From a checkpoint of a small mixture-of-experts model trained on Wikipedia: width 128, 25M parameters.
Below are experts of layer 4 (counted from 0) of a mixture-of-experts language model. Rows are named router (the router's row for the expert), gate (a neuron's input weights, with its number), up (a neuron's input weights, with its number) and show model dimensions 0-127. Each number is 128 + 24 x the weight over its row's rms, rounded and kept within 0 to 255.
After each expert's rows: "comes after" lists some tokens at least twice as common just before its tokens as in all text. This comes from a sample of Wikipedia text that the model never trained on. Tokens count by the router's weight.

# expert 1
router [134 161 146 114 145 117 122 114 116 124 184 110 138 121 142 136 131 135 117  88 129 125 132 132  92 109 150 160 134 131  96 101 120 103 158 126 140 113  95 188 125 126 146 129 178  91 133 136 150 136 113 112 137 155  95 131 148 136  93 157 117 100 129 122  68 130  88  96 113 145 105 105 109 142  88 110 154 110 141 106  99 102 118 127 145 126 139 114 111 128 158 136  82 145  93 114  99 148  93 126 161 117 129 111 127 108 143 111 135 105 152 142 136 129 136 143 119 173 147 104 151 156 213 108 166  76 102 154]
gate0 [158 115 110 140 135 129 134  79 138 116 166 134 138 124 102 121 121 135 113 152 111 129 103  82 151 166 152 158 160 117 136 136 139 132 175 110  80 106 108 150  92 110 115 116 154 137 103 159 115 115 212  92 152  95 139 121 140 145 139 155 160 119  81 158 120 155 101 144 127 162  98 120 129 127 122 150 130 177 123 141 131 117 121 118 125 182 105 119 139 158 135  79 104 121 134 120 147  96 125 132 142 167 121 130 164  67 120 132 123 122 128 143 130 178 128 118 139 152 153 142 124 121 135 143 163 137 120  79]
up0 [123 137 133 165 130 135 117 139 119 114 133 152 128 111 123 142 110 145 138 163 160 133 160 125 108 145 182 135 114 172  94 113 164  59 128 137 123 101 111 116  89 145 147  86 106 111 141  93  86 113 143 122 134 164 156 156 101 115 151 119 111 157 194 112 135 197 149 121 132 123 142 109 143 141  76 140 139  90 115 121  82 149 135 124 111 135 102 127 130 116 154 132 142 132  96 115 116 143 153 114 116 114 158  82 139 119 167  97 128 132 124 148 113 149 124 128 102  80 111 133 117 144 138 144 112 104 143 186]
comes after: " the", " The", " a", " his", "'s", "The"

# expert 54
router [134 155 100 143 158 142 163 142 139 173 165 101 156 103 163 131 135 132 154  82 120 127  88 148 128 123 114 122 115 107 133 131 121 117 164 108  79 141 147 104 173 152 114 108 174  89  96 140  82 114 153 126 118 125 131 192 124 130 123 112 162  99 109 130 145 127  97 134 109 162 149 115  85 130 158 134 118 138 129 141 120 104 140  82 129 118 109  69 143 119 162 107 116 170 111 128  76  99 108 121 147 107 128 142 143 139  80 139 117 166 122 149 129 115 105 112 128 147  97 152  96 104 141 158 149 134 133 113]
gate0 [176 133 139 140  90 156 176 136 134 109 126  88 147 147 189 158 135 139 132  96  82 151 133 130 108 121 112 146  96 138 140 111 123 154 137 135 128 133 146 124 127  88 160 146 129 142 133 140 157 128 167 120 177 142 113  87 129 146 181 160 128 112 132 137  98 135  95 118 137 142 103 132 146 138 126 129 130 120 113 114 135 117 109 170 138 136 129 165 136 112  98 165 127 114 124  79 100 128 154 121 119 130 145 143 131 105  54 101  86 158 140 159 172 151 138 144 139 145 161 157  97 115  72 148 136 132 149 159]
up0 [142 165 153 160 117 113 135 113 134 140 145 144 115 124 172 102 119 130  93 169 102 157 133 129 157 125 192 144 161 149 116 117 140  92 129 126 192 119 108 124 150 126  95 138 129 165 122 127 139  89  97 158 108 185 136 165  88 108 153 139 110 135 161  98 137 119 101 121 132 105 122  96  91 110 139 134 159 156 148 105 120 129 100 118 122  88 125 161 145 112 146 162  95 123 149 124 147 108 109 133 182 123 108 101 170 136 129 162 113 145 133 147 119 100  98  89 163 142  90 123 159 126 152 118 129 146 118 105]
comes after: "201", "200", "202", "199", "198", "197"

# expert 53
router [131 157 131  90 125 131 147 119 164  86 129 113 137 158 174 129 144 143  84 129 129 123 140 151 160 187 116 112 118 151 126 118 122 104 155 149 156 110  83 129 103 128 172 129 152 112 107 109 167 155 159 127 163 121 142 111 128 177 144 127 117 102 108  91 144  89 114 143 138 177 106 143 161 143 161 132 103 163  79 120 107 116 114 144 172 145 118 168 114 192 129 126 107 147 102 139 101 146 116 109 137 108 118 157 140 135 128 118 107 116 145 128 111 127 116 163 152  86 147 100 104  99 116 123 115 158 134  89]
gate0 [142  74 145 165 124 116 105 104 113 158 161 139  98 143  97 113 120 154  99 124 155  96 111 129 176 114 140  93  65 174 135 148 150 139 131 135 126 130  56 145  95 142 156 128  95 118 152 141 111 141 150 109 134 133 121 126 102 137 145 113 107 168 144 125 137 145 151 130 143 165 115 131 136 160 109  84 105 117 129  94 152 128 156 135 121  94 126 138 149 121 147 109  93  98 159 168 141 112 131 128 104  85 204 154 138 106 147 129 119 138 105 119 106 145 166 136 131 134 141 135 120 156 148 123 143  90 148 110]
up0 [ 77 127 107 175 154 132 124 146 160 117 126 134 142  95 125  90 126 149 118 142 163 125 124  95 117  92 132 107 109 120 125 141 135 116 133 160 129 148 114 106 138 167 115 149  84 140 105 151 142 113 149 102  98 128 108 103 151 131 119 141 136 139 162 122  96 113  68 101 148 179 100 121 140  93  84 102 107 136  79 157 152 118 138 146 118 137 134  92 137 111 130  94 131 143 146 176 113 185 151 178 109 126 105 138 151 130  97 158 163  91  98 169 128 144 139 157 136  96 130 108 111 141 111 118 131 144 130 170]
comes after: " It", ",", " it", " which", " he", " He"

# expert 59
router [150 113 136 166 152 144 150 137 150 112  86 132 113 108 102 100 142 120 154 146 120 130 116 145 121 146 111 119 150  95 136 133 130 120 118 141 168 136 103 133 118 119 149 139 100 103 133 173 120  89  94 182 107 163 139 134 110 105  99 139 112 150 127  92 145 138 100 149 128 100 156 154 100 158 126 133 129 116  90 156 160 141 110 139 122  89 117  88 134  91  75 122 119 167 149 148 133 116 124 138 112 177 117 115  98 141 139 158 136 192 129 162 135 132 136 113  91  93 112 149 125  99 151 130  88 146  55 149]
gate0 [119  89 163  98 136 112 121 113 145  93 121 172  90 140 131 127 173 120 116 123 121 117 142 147 105 109  81  98 143 138 142 145 104 134 129 157 133 129 134 116  84 106 126 132 140 163 143 138 117 133 131 128 117 152 145 152 107 142 152 135 129 142  99  98 150 154 120 108 183 108 103 127 166 136 185  96 121 111 140 127 156 134 143 104 163 151 165 142 165 134 103 100  83 111 136  63 122 142 128 143 115  95 106  83 158 130 119 125 100 134 106 116 124 112 161  98 134 114 101 168  99 120 176 167 131  87  94 146]
up0 [134 140 142  90 124 134 133 119 114 121  98 138 157 134 151 180  92 148  97 136 150 149 147 130 163 138 122 129  69 150 130 101 107 172 127 140 107 136 135 115  87 149 122  68 130 111 169 174 127  93 106 130  88 140 118 132 131 159 107 103 118 134 119 100 114 108 158 138 112 121 122 104 131 184 121  75 145 188 139 108  90  95 156 113 129 101 142  99 150 136 148 120 145 116 166 133 143 111 123 112 157 108 174 111 132 138  92 133 113 150 161 117 104 115 162 137 137 136 121 143 102 163 122 153 102 117 172 127]
comes after: "-", ":", "0", "2", " •", "1"

# expert 5
router [ 98 113 143 106 116 137 143 163 127 163 163  77 145 108 165 131 101 102 104 152 137 102 125 109 149 117 116 103 105 162 157 107 145 176 126 102  93 128 152 124 162 130 125 142 137 154 114 132 135 154 127  97 127 142 107 137 124 100  96 133 111 127  83 154 155 107 173 162 138 116 129 125  78 104 161 143 165 136 160 134 177 131 120 172 133 154 135 153 154 121 107 125 124 132 152  81  82 143 143 143 155 114 125  89 147 111 155 168 103 135 139 171 143 105 135 106 136 143 122 135  87 103 165 130 106 143 163 155]
gate0 [120 147 132 136 129 131 126 122  70 131 159  96 139 102 168  91 153 123 137 127 134 127 108 109 120 129 155 136 136 155 140 115 166 138 105 167 111 110 120 137 111 191 106 128 123 127 153 131 132 141 116 127  99 155 199 108 100  90 134 135 129 161 108 121 153 146 183 147 126 143 121  99 117 110 136 116  97 137 101 179 124 122 138 136 160 142 118 112 119 132 127 134 168 156 124  98 119  98 157 135 147 144 121 108 123 122 140 159  97  86 127 111 118 128 183 107 164  70 105 122 120 135 128 125 107 167  59 164]
up0 [142 136 146 100 134 119 102 137  81 161 137 103 111 121 175 121 153 139 113 144 120 103 142 148 101 162 177 118 134  96 129 146 124 125 148 164  98 132 149 165 113 103 123 125 146 115 110 140 135 122 132 112 100 137 118 124 145 106 141 107 103 143 133  80 104 116 127 107 137 124 165 123 122 140  86 110 106 122  65  66 134 154 139 181 119 106 143 139 120 159 156 157 125 119 115 124 149 141 101  88 153 125 103 139 132 176  74  99 127 107  87 126 151 150 136 131 140  80 181 161 132  99 148 141 141  92 110 108]
comes after: " ", " (", "–", "°", "/", "′"

# expert 20
router [128 140 125 138  74 172 127 129 133 133 112 117 137 127 158 208 134 112  90 126 164  90 126 118 158 114 140 119 140 110 139 123 154 101 117 129 123  95 127 162 141 123 154 135 137  85 125 152 125 147 125  71 129 105 116 159 136 136 111 109 136  74 115 149 133  87 111 151 150 131  54 168 113 130 165 133 158 117 130 115 139 103 113 163 138 111 164 125 159 114 112 157 127 125 138 119 114 114 129 151 117 126 102 160 169 119 134 153 113 131 144 119 108 108 151 166 123 128 105 153 100 114 180  83  91 132 124 166]
gate0 [105 126 107 120 142 122 142 157 143 161 145 179 122 131 170 106 122 128 150 122 176 137 154 160  91 177 123 143 132 170 133 139 122 143 144 161 128 117 110 122 164 150 133  85 135 141 117 171 130 111 120 105 137 128 150 115 137 164 117 136  93 107 139 150 137 149 139 166 129 155 163 124 160 156 121 128 124 110 134 108  60 116 121 136 130 150 160 153 153 153 180 139  96  89 118  73 101 137 119 119 117 147 173 108 129 147 114 109 115 105 155 179  96 135  97  93 101 132 121 144  96 161 133  85 118 134 134 144]
up0 [126 159 128 145 153 159 118 113 106  96 140 156 170 100 125 119 145  65 123 126 136 141 129 109 128 132 101 120 146 100 147 127 151 158 144 120 129 137 125 113 166 161 128 147 114  96 127 148  89 165  94 155  90 191 124 121 115 126 113 122 150 161 144 107 177 130 132 128 129 141  63 171  94 148 140 126 100 150 106 102 134 147 137  92 144 142 115 121  91 113 179 145 130 150 110  96 139 119 149 116 132 127  97 112 106 185 109 112 105 163 131 142 120 136 127 154 109 149 116 110 157 133 165 111 127 192 111 119]
comes after: " ", "–", " (", " $", " +", "/"

# expert 56
router [ 73 135 100  86 119 106  96 115 168 133 156  88 164 154 129 133  90 142  94 130 111 118 144 107 153 158 164 125 153 141 134  92 136 117 163 107 149 139 157 143 119 116 122  81 137 108 121 120  75 116 144 141 166 141 100 126 125 129  99 109  79 101 146  90 166 168 101 116 149 133 128 145  92 171 175 127 127 103  84 151 124 136 123 149 132 138 101 130 143 110 101 109 123 101 120 123 112 159 109  89 119 172  91 142 149 127 140 129 117  92 154 142 115 123 124 153 125 117  91 115 112 171 123 167 115 114 128 130]
gate0 [124 127 131  67 129 109 141  76 112 102 119 142 115  84 127 105  90 130 105 122 128 105 117 119 129 127  86  87 133  86  92 108 134 143  97 162 134 121 130 140 149 106 130 109 152 104 130 151 107  97 135 161 178 155 146 130 138 177 148 106 107 137 104 113 136 113 110  93 150 169 133 126  99 150 102 133 119 103  93 106 170 169 181 116 134 192 109 148 135 148 167 130 113 156 116  92 110  98 120 117 135 145  92 114 158 118 101  94 150 121 129 112 121 117 145 154 109 117  94 122  93 130 131 131 141 108  94 128]
up0 [108  90 159 133 102 122 138 121 162 155 119 140 109 121 111 133 126 181 131 116 150  67 102 142  94 136 104 112 138 161 130  99 173  92 136 158 110 163 125 104 172 121 153  71 147 119 145 146 130 123 121 139 119 102 162 154 149 152 108 134 124 155 170 133 147  56  88 133  86 114 115 115 130 123 156 139 122 167 120 130 154 130 132 105 126 145  96 136 150 120 150 143 110 161 162  87 142 115 125 108 158 114 130  72 114 119 112 130 117 138  98 133 133 127  91  97 138 132 164 106 116 134  78 137 142 159 135 125]
comes after: " is", " as", " a", " of", " with", " was"

# expert 45
router [123  98 110 107 132  97 117  87 120 134 124 157 143  87 106 131 143 153 126 109  63 171 137 142  98 120 105  94 159 105 103 129  99 127  96 143 137 111 120 125 118 129 178 163  93 131  97 139 165 117 155 145 147 142 137 118 134  87  92  89 128 126 162 144  65 177 138 121 125 137 143 106 131 114 125 210 145 113 116 138 120 153  81 120 146 136 129 117 142  97 126 129 129 114 137 141 102 122 122 116 152 103 107 131 161 152 123 136 123 132 126 136  94  87 142 145 124 112 106  82 123 114 126 114 143 183 120  95]
gate0 [ 72 145 144 133 129  82 146 150 164 157 115 122 134 124 120 146 150 132 160 119 144 133 149 121  99 124 113 112 168 150 155 141  86 141 124 105 142 151  99 131 120 125 151 110  98 112 135 146 139 105 176 141 151 140 104 113 132 152 104 109 145 128 168 115 107 151 149 176 106 164 133 139 121 159 118 157 150 139  84 138 139 138 116 127  82 116  78 123  89 104 135  63 174 113 128 126 128 154 115 100 148 144 111 129 118  95  91  68 151 135 131 138 140 164 116 146 137 139 176 126 133 146 158  71 109 136 116 132]
up0 [110 144 133  94 130  83 193 207 165  70 117 163 133 153 136 147 120 138 138 146 120 117 166 157 126 131 109 162 167 129 117 133 138 115 109 108 138 134 102 157 136 122 118 138 131 128 186 146 140 117 126 128  98  81 109 145 131 134 126  89 122 133 119 156 126 102 148 161 112 125 182  84 166  87 107 106 130 128 133 113 129 115 142 120 161 134 142  97 162 114 153 129 167 143 115 149 140 101 114 134 175 127 136 142 114 122  93  90 131 139 162 139 127 130 123 166 155 129 105 105 148 150 142 113 162 148 111 139]
comes after: "==", " the", "===", "-", " =\n\n", "\n\n"

# expert 55
router [ 96 168 121  86 119 131 138 138 131 133 125 133  99 149 108 123 150 142 133 146 126 112 117 134 104 172 144 105 100 117 116 131 109 147 100 147 144 122 158 122 136 153 121 118 122 106 145 159  99 107 126 129 108 135 138 153  72  99 150 130 113 161 118 123 134 111 154 109 174 110 110 152 141 135 143  94 105 162 153  94  87 117 110  92 105 133 129 124 142 112 158  98 101  72 168  73 131 146 128  93 162 139 113  71 136 149 151 132 143 100  93 183 139 126 117 119  98  79 106 132 129 173 149 159 109 145 142 173]
gate0 [161 112 136  98 113 130 137 115 143 132 130 141  96 175 124 134 116 164 125 104 146 107 170 171 134 177 146 128 174 184 126 112  98 144 169 111 106 145 123 161 118 153 124 130  82 111 182 140 123 112 131 104 141 112 151 110 121  77 111 145 111 134 117 104 167 151 116 128 135 151 128 124 109  97  83 135 101 112 154 127  90  89 164 105 134 103 113 112 120 123 116 101 144 163 132 126 115 138  87 140 128 137 136  99  85 150 103 142 100 123 185 172 143  99 113 117 129 118 101 161 141 101 124 133  87 126 147 137]
up0 [149 126 165 109 165 115 122 146 109  97 154 126 103 143 125 143 103 142 118 122 156 132 144 125 143 142 129 131 138 145 103 119 148 149 142 140 141  98 123 130 167 151 140  91 142 125 172 135 116 166 143  86 131 169 166 113 129  77 169 166  91 129 122 106 149 113 122 133 105 103 143 167 112  79 155 123 128  92 122 106 145 104 108 160 195 128 119 167 137 136 143 115 104 137 122  85 119 160 124 159 142  99 159 131 128 134 107 138 134  79 110 127 156 123 112 145 128  94 200 128 113 128 120 141 186 145 152 144]
comes after: "0", ")", "1", "2", "%", "3"

# expert 29
router [112 130 116 152 144 148 149 107 185 151 106 165 180 128 149 144 101 140 143 137 166 138 132 164 102 106 134 126 119 138  93  89 111 111 124 111 145  95  79 158 109 122 148 111 169 112 133  84 142 129 118 143 156 104 126 131  92  87  90 130  78 128 116 137  91 150  72 108 100 126  96 162 104 107 141 177 138 121 127 129  95 139 133 132  89 112 137 123 131 133 113 154 155 120 121 111 107 165 128 123 107 142 127 128 115 134 144 140  98 135 102 140 137 141 164 135 139 117  87 102 140  97 165 165  85  88 100 116]
gate0 [127 149 109 122 102 110 120 166 165 141 112 136 168 138 158 139  85 168 127 138 126 203 112 110 126 114 136 105 100  68 129 118  91 165 123  83 120 103 108 113  95 124 144 126 139 114 110 133 109 113 139 139 166 126 135 146 101  94 137  73 117 137 113 136  67 119 170 145 151 106  70 157 159  95 117 177 145  98 118 107 147 136 114 131 144 116 127 131 143 162 160 115  97 136 154 102 143 134 138 159 152 108 115 104 126 133 135 161 152  96 146 125 109 133 125 118 135 104 114 157 150 114 142 165 130 123 112 126]
up0 [119 121 103 174 127 124  92 123  68 129 124 139 101 158  65 180 145 181 158 104 187 145 105 141  98 117 143 107 141 137  63 112 154 152 118  90 129  97 134 137 138 116 108 117 124 156 133 143 100 146 161 153 143 125 173 105 126 157 172 129 128 122 119 101 159 146 144 125 114 148 121 111 140 139 117 143 108  92  91 116 140 125 116 133 110 124 137 124 122 157 100 132 126 151 128 142 102 103 159 140 124 128 105 135 114 127 111 180 124 113 129 135 115 144  97 158 178 163 123 121 142 117 106 114 110 135  92  82]
comes after: "-", "==", " |", "|", "\n\n", "==="

# expert 4
router [117 158 163  96  94 106 126 151 118  81 144  94 115 165 129 125 133  69 139 126 127 150 143 141 115 162 161 150 149 159 146 143 132 151  86 111  85  89 132 118  92 172  94 131  83 134 114 116 140 143 110  93 173 138 125 117 128 165 124 138 103  91 128 140 115 145 130 159 126 169  95 147 136  98 153 166 116 131 108 123 121 164 174 131 163 141 136 146 159 117 128 126 126 162 165 114 119 135 124 120 128 127 109 141 160  83 128 128 123 163 112 159 157 144 123  91 149 105 115 141 123 167 173 116 113 148 123 166]
gate0 [148 123 107 124 149  98  96  81  89 131 158 162 111 136 127 115 137 125 145  98 153 157 126 131 143 139 158 125  94 125 134 151 154 150 172 134 128 127 128 141 107 105 135  99 123 146 117 110 118 121 122 114 159 160  87 173 102 128 160 123 108 168 127  80 128 114 134 146 138 128 132 130 148 160  72 142 119 101 121 123 110 155 101 154 108 102 135 150 111 132 116 130 100  95  96  97 103 129 104  74 111  81 157 114 111 132 146 120 113 128  89 164  77  88 128 120 162 141 108  84 122 136 119 134 155 181 142  82]
up0 [108 119 126 121  92 150 149 106 151 103 133 118 106  99 137 117  83 125 114 120 104  91 150 115 102 114 114 125 108 134 129 102 152 163 136 117 123 143 128 168 176 143 127 122 120 148  75 111  88 150 117 117 110 135 165 133 156 129 105 201 161  57 125 110 136  97 111 122 151 120 116 104 140 105  85 170 142 151 141 128 123 102 108 152 182 135  96 123 154 110 139 116 143 120 123 145 157 120 159 148 166 156 147 174 115 123 120 141 109 132 196 111 161 121 120 102 150 125 139 131 123 102 127 130  85 125 146 142]
comes after: " |", "|", " in", ":", ";", ","

# expert 62
router [109 143 121 128 101 131 111 111 122 101 114 164  96 150 153 110 121 122 151 105 143 164 152 118 145 147  74 118  98 152  74 117 136 129 175 100 118 116 152 131 120 123 119 110 108 183 167 172 116 144 134 153 117 149 157 144 141 107 140 152 121 148 132 143 106  89 114  92 141 110 170 154 161 137 153 131 125 131 159 162 121 156 141 152 119 109 102  85 153 169 125 123 146 146 169 116 135 133  99 104 124 148  81 137  98 129 133 106 102 143 108 147 100 115 163  95 137 122 161 131  97 134 144  78 101 128 156 181]
gate0 [106 136 108 133 125 128 129 145 123 114 122 144  99 100 161 139 100 152 165 129 129 123 140 110 151 144 122 147 104 194 130 101  89  92 145 130 135 110 133  94 101 165 138 121 164 112 111 167 172 124 146 111  99 137 170 156 141 125 190 159 137  89 133 144 164 122 138 166 156 138 171  76 144 114 130 107 119 133 114 124 145 109 150 161 124 145 128 101 117 108 158 143 131 138 147  82 123 124 148 120 150 132 115 122 137  64 128 145 164 143 114 148 131 125 132 156 186 105 157 109  78 132 151 156 149 115 150 136]
up0 [ 94 172 132 147 135 154 132  90 135 109 144 147 140  83 130 123 101 142 147 158 134 129 103  86 105 121 143 136 111  98 142 120 100 140 154 178 155 153 136  97 112 180 111 152 174 132 145 138 168 121 126 119 130 131  99 138 107 177 156 141 125 121 129 136 112 128 102 126 144 121 119 127 154 145  77  74 156 131 158 131 143 148 129 138 153 109 139 100 144 137 165 145 101 138 163 111 107 110 122 131 154  93  91 122  97 112  84 148 144 175 126 140 121 156  89 150 160 117 101 175  84 157 140  94 123 116 152 141]
comes after: "1", "0", "2", "3", "4", ","

# expert 36
router [ 98 117 167 129 145 101 183 106 136 131 107 125 150 158 113  85 142 122 129 133 119 108 109 165 142 108 109 113 106 121 119 124 122 157 125 180 113 117 143 140 147 122  82 154 177  98  93  96 144 105  80 170 117 163 141 118 152 160 129 106 167 147 189 126 126 142 116 159 142 116 100 156 100 131 110 156 107  86 124 124 127 112 137 130 108 118 170 149 157 121 130 161 130 145 153 142 111 160 123 154 153 192 120 179 128 159 138 104 123 114  86 132 118 132 134 141 106 123 130 154 160 132 125 149 107 136 144 159]
gate0 [121 136 142 164 105 149 106 146 115 103 140 137 134 106 135 144 145 112 153 136 146 109 112 177 120 104 119 147 118 135 100 135 104 117  76 152 130 132 108 112 137 147 178 132 115 148 127  94 140 127 146  96 139 150 133  70 113 115 145 109 162 181 132 125 109 131  54 142 120 105 127 155 162 151 143 111 150 124 133 111 125 140 127 159 104 128 157  94 177 115 109 113 114  96 167  90 125 119 101 116 129 129 114 119 123  49 128 117 145 145 104 138 140 136  76 180 118  88 147 142 165 157 143 116  98 112 119 125]
up0 [ 92 134 152 103 133 138 107 133 101 106 131 113 147 128 178 104 124 113  82 138 114 147 150 140  92 164 134 167 128 138 113 134  96  97 113  97 117 128 173 131 119  95 102 148 146 110 137 139 129 136 163 107 105  81 151 145 118 127 151 103 115 171 133 104  95 139 111 183 155 141 111 163 148  84 162 122 120 142  97 115 102 162 136 141 167 138 117 155 115  98 136 149 155 122 105 125 187 140 135 161 148 133 117 131 130 159 150  89 131 128 122 130 172 123 139 138 150 117 133 166  77 103 118 147  76 106 150 153]
comes after: "\n", ")\n", ";\n", " |\n", ".\n", ")"

# expert 14
router [123  81 105 178 127 153 106 120 100 146 144  91 139 125 105 128 121 126 117  73 118 102 122 186 109 142  72 196 145 129 101 129 119 120 155 133 121 128 125 139  98 122 103  91 157  97 114 145 134  95 139 140 149 150 153 109 127 128 120 155 140 120 136 107 115 157 126 113  69 136 121  89 166 121  81 100 135 130 137 107 127 118 149 155 162 107 129 141 117  94 125 138 137 130 108 169 141 148 124 136 173 151 176 135 137 116 111 184 142 148  77  90 136 135 116 143 106 119  90 150 117 138 141 127 153 116 120 117]
gate0 [147 148 135 107 114 138 136 153 137 103  88  77 137 148 121 132 105 139 169 141 125 137 156 119 146 155 104 178 143  84 142 130  90 141 125 150 114 130 125 143  97 101 120  89 144 123  99 184 111 145 105 152 148 142 126  87 152 138 136 118 116 131  70 106 138 130 135 124 109 112 171 116 124 115 128 119 142 135 104 136 112 138 144 106 135 134  81 147 150 166 165 155 118 134 162  80 145 133  88 126 148 139 127 148 104 102 140 164 166 168 147 136 134 118 132 178 166  82 106  86  71 132 121 108 121 146 147 121]
up0 [150 127 172 116 128 154 154 138 107 153  93  98 141 118 154 127 132  99 108 150 138 140 112 135 172 156 100 149 156 137 144 138 121 157 133  97  95 134 123 161 127 123 128 122 123  89 124 125 136 150 129 178 125 153 149 142 123 115 176 118  96 120  81 135 114 176  91 140 118 113 110 108 138  99 150 126 110  94 124 110 132 167 110  76  92 109  82 111 164 156 122 128 154 132 129 168 121 135 208  83 120 152  93 143 105 107 166 148 119 134 158 129 133 137 133  96 114 156 109 112 131 116 104 111  80 123 125 114]
comes after: " the", " in", " of", " on", " a", " and"

# expert 17
router [135 152 115 111  76 130 140 136  93 124  83 112 132 138 130 103 105 132 145 104 123 158 163 134 128 140 114 113 167 149 198 149 122  94 108 125 132 147 158 133 183 140 143 139 148 155 110 113 155 121 139 156 131 169  90  94 167 128 129 186 147 143 157 119 144 166 123 160 171 118 118 115 147 104 133 130 146 118 146  94 167 117  97 148 118 147 110 103 116 151 130 155 132 106 118 140 142 129  71 111 114 104 158 127 170 138 190 124 126 126 120  92 146 156 155 127 133 124 147 101 156 158 126 138 141 163 107 119]
gate0 [114 139 153 153 100 118  59 137 109 119 131 150 140 162  91 179 105  99 106 157 108 130 142 100 150 137 145 109 132 155 131 152 115 144 141 138 123 180 123 126 139 126 117 102 135 120 157 138 123  91 117  82 187 146 137 128 148 124 111 122 136 123 137  88 154 114 197 120 151 126 128 115 142 105 111 128  90  98 127 108 123 141  71 148 100 152  96 165 119 117 110 149 118 164 133 130  76 156 144 111 128 131 126 102 102 124 104 163 140 127 111 113 135 124 101 147 136 106 170  85 146 150 100 122 104 181 134 129]
up0 [139 114 128 132 106 103 118 178 158 121 135 122 152 138 102 113 121 111 122 161 115 125 137 190  99 111 102 164 156 128 119 151 130 145  99 168 128 162 115 158 150 112 105 154 106 106 146 118 131 106 109 152 144 160 113 113  97 153 107  91 136 149 121 106 131 115 158 134  79 128 130  93 154 154 156 135  89 110 137 150 133 113 133 140 109 163 111 115 173 105  67 129 100 186 135 121 135 139 122  96 117 151 113 141 134 138 113 116 161 146 114  96 100 149 104 118 153 134 143  88 139 162 129 130 147 160 206 112]
comes after: " the", ",", " a", " and", " of", " The"

# expert 7
router [104 174 101  96  96 116 132 117 140 140 152 104 165 148 106 123 124 153 120 156 118 107 153 120 136 106 158 189 140 157 113  92 126 158 134 129 147  89 127 174 138 150 120  83 147 109  80 125 128 121 149 127 165 143  95 162 114 186 131 108 137 103 134 139 124 148 112 124 190 170 116 114 140 140 106 122 131 134 149 143 141 129 130  97 117 112 134 122 169 101  91  85 141 114  95 141 109  73 108 116 143 120 120 104  88 139 135 139 116 117 122 154 119  86  86 121 140 148 151 123 105 162 135 140 127 100  85 136]
gate0 [178 140 107 102 102  98  55 175 158 118 155 118 107 112 129 155 158 138 128 140 153 168 124 108 172  88 179 145 152  69  78 134 126 165 121 142 128 118 108 129 118 134 117 105 128 125  92 144 141 151 139 138 152 161 121 128 132 113 127 127 206 118 126 153 153 131 150 128 146 156 120 135 150 144 121 105 135 111 123 104 141 144 132 111 179 148 109 130 103 108 151 127 185 145 106 120  87  90 122 131 117 117 114  90 122 126 111 146 110 137 121 133 127 143 118 118 138 124 161  87 121 168 142 149 112 118 119 130]
up0 [134 139 137 132  92 114 116 138 168 138 106 173  67 122  93 142 168 104 158 146 113 133 152 102 147 139 169  82 145 136  84 109 147 160 166 135 124 112 167  97 136 119 135 106 125 112 116 136 139 152 144 128 113 174 126 125 112 186 147 133 134 170 108 106 124 102 170 132 139 133 152 129 144 112  67 156 124 109 127  66 144 126 114 131 152 149 157 123 137 131 145 133 181 141 148 123  87 118 135 123 118 131 128 124 116 187 118 145 112  74 115 159 120  99 131 139 110  97 148 159 143 123 123 119 119 152 112 123]
comes after: " of", " in", ".", " to", " for", " at"

# expert 11
router [ 92 130 116 159 155 151 149 130 166 133 130  78 121 140 144 119  88 106 164 135 157 111 101 145 113 113 105 104  92 138 146 139 133 158 166 107  97  99 144 121 139 107 176 100 129 124 132 138 156 146  98 131  90 147 131 127 129 110 139 133 158  83  87 134 166  98  96 156 146 138 171 142  87 125 172 144 139 110  91 143  95 167  98 123 124 128 165 114 150 155 100 115 159 110 155 157 109 135 135 131 154 160 141 132 136 128 129 109  97 140 138 170 109 102  71 127 130 120  89 118  99  89 113 110 123 152 118 115]
gate0 [117 132  98 121  86 141  87 176 129 167 137 125 105 111 148  91 121 145 139 130 154 101 162 179 124 118 139 104 117 156 140 135 124 121  97  82 146 107 139 113  79 157 152 132 107 142 112 138 129 120  75 147 135 128 108 116 126 151  84  76  90 127 141 147 126 114 154 147  76 123 100 148 139 166  98 140 122 113 141  84 125 184 155 109 136 116 132 156 133 116 148 160 144 117 136 168 105 148 127 112 132 136 153  66 161 136 103 167 131  75 133 150  91 122 105 137 132 145 135 130 145 125 104 117 125 115 137 130]
up0 [137 137 201  88 179 121 144  89 118 123 111 193 112 170 112 141 135 144 155 101  99  96 106 110 192 124 143  94  96 159 124 121 143 117 140 116 130 129 162 117 144 130 102 124 111 120 125 171 150 139 148 109 127  79 152 106 148 113 171 142 117 155 115 118  65 111 129 107 122 109 112 112 165 112 121  84  93 135  96 148 145 150 111 139 127 145 130 122 114 144 146 147  98  99 113 166 146 140 154 155 138 127 109 128 102 142  97 108 139 156 122 124  88 120 152 125 122 126 135 144 146  89 118 134  97 130 103 129]
comes after: ".", " ", "′", ":", "–", "9"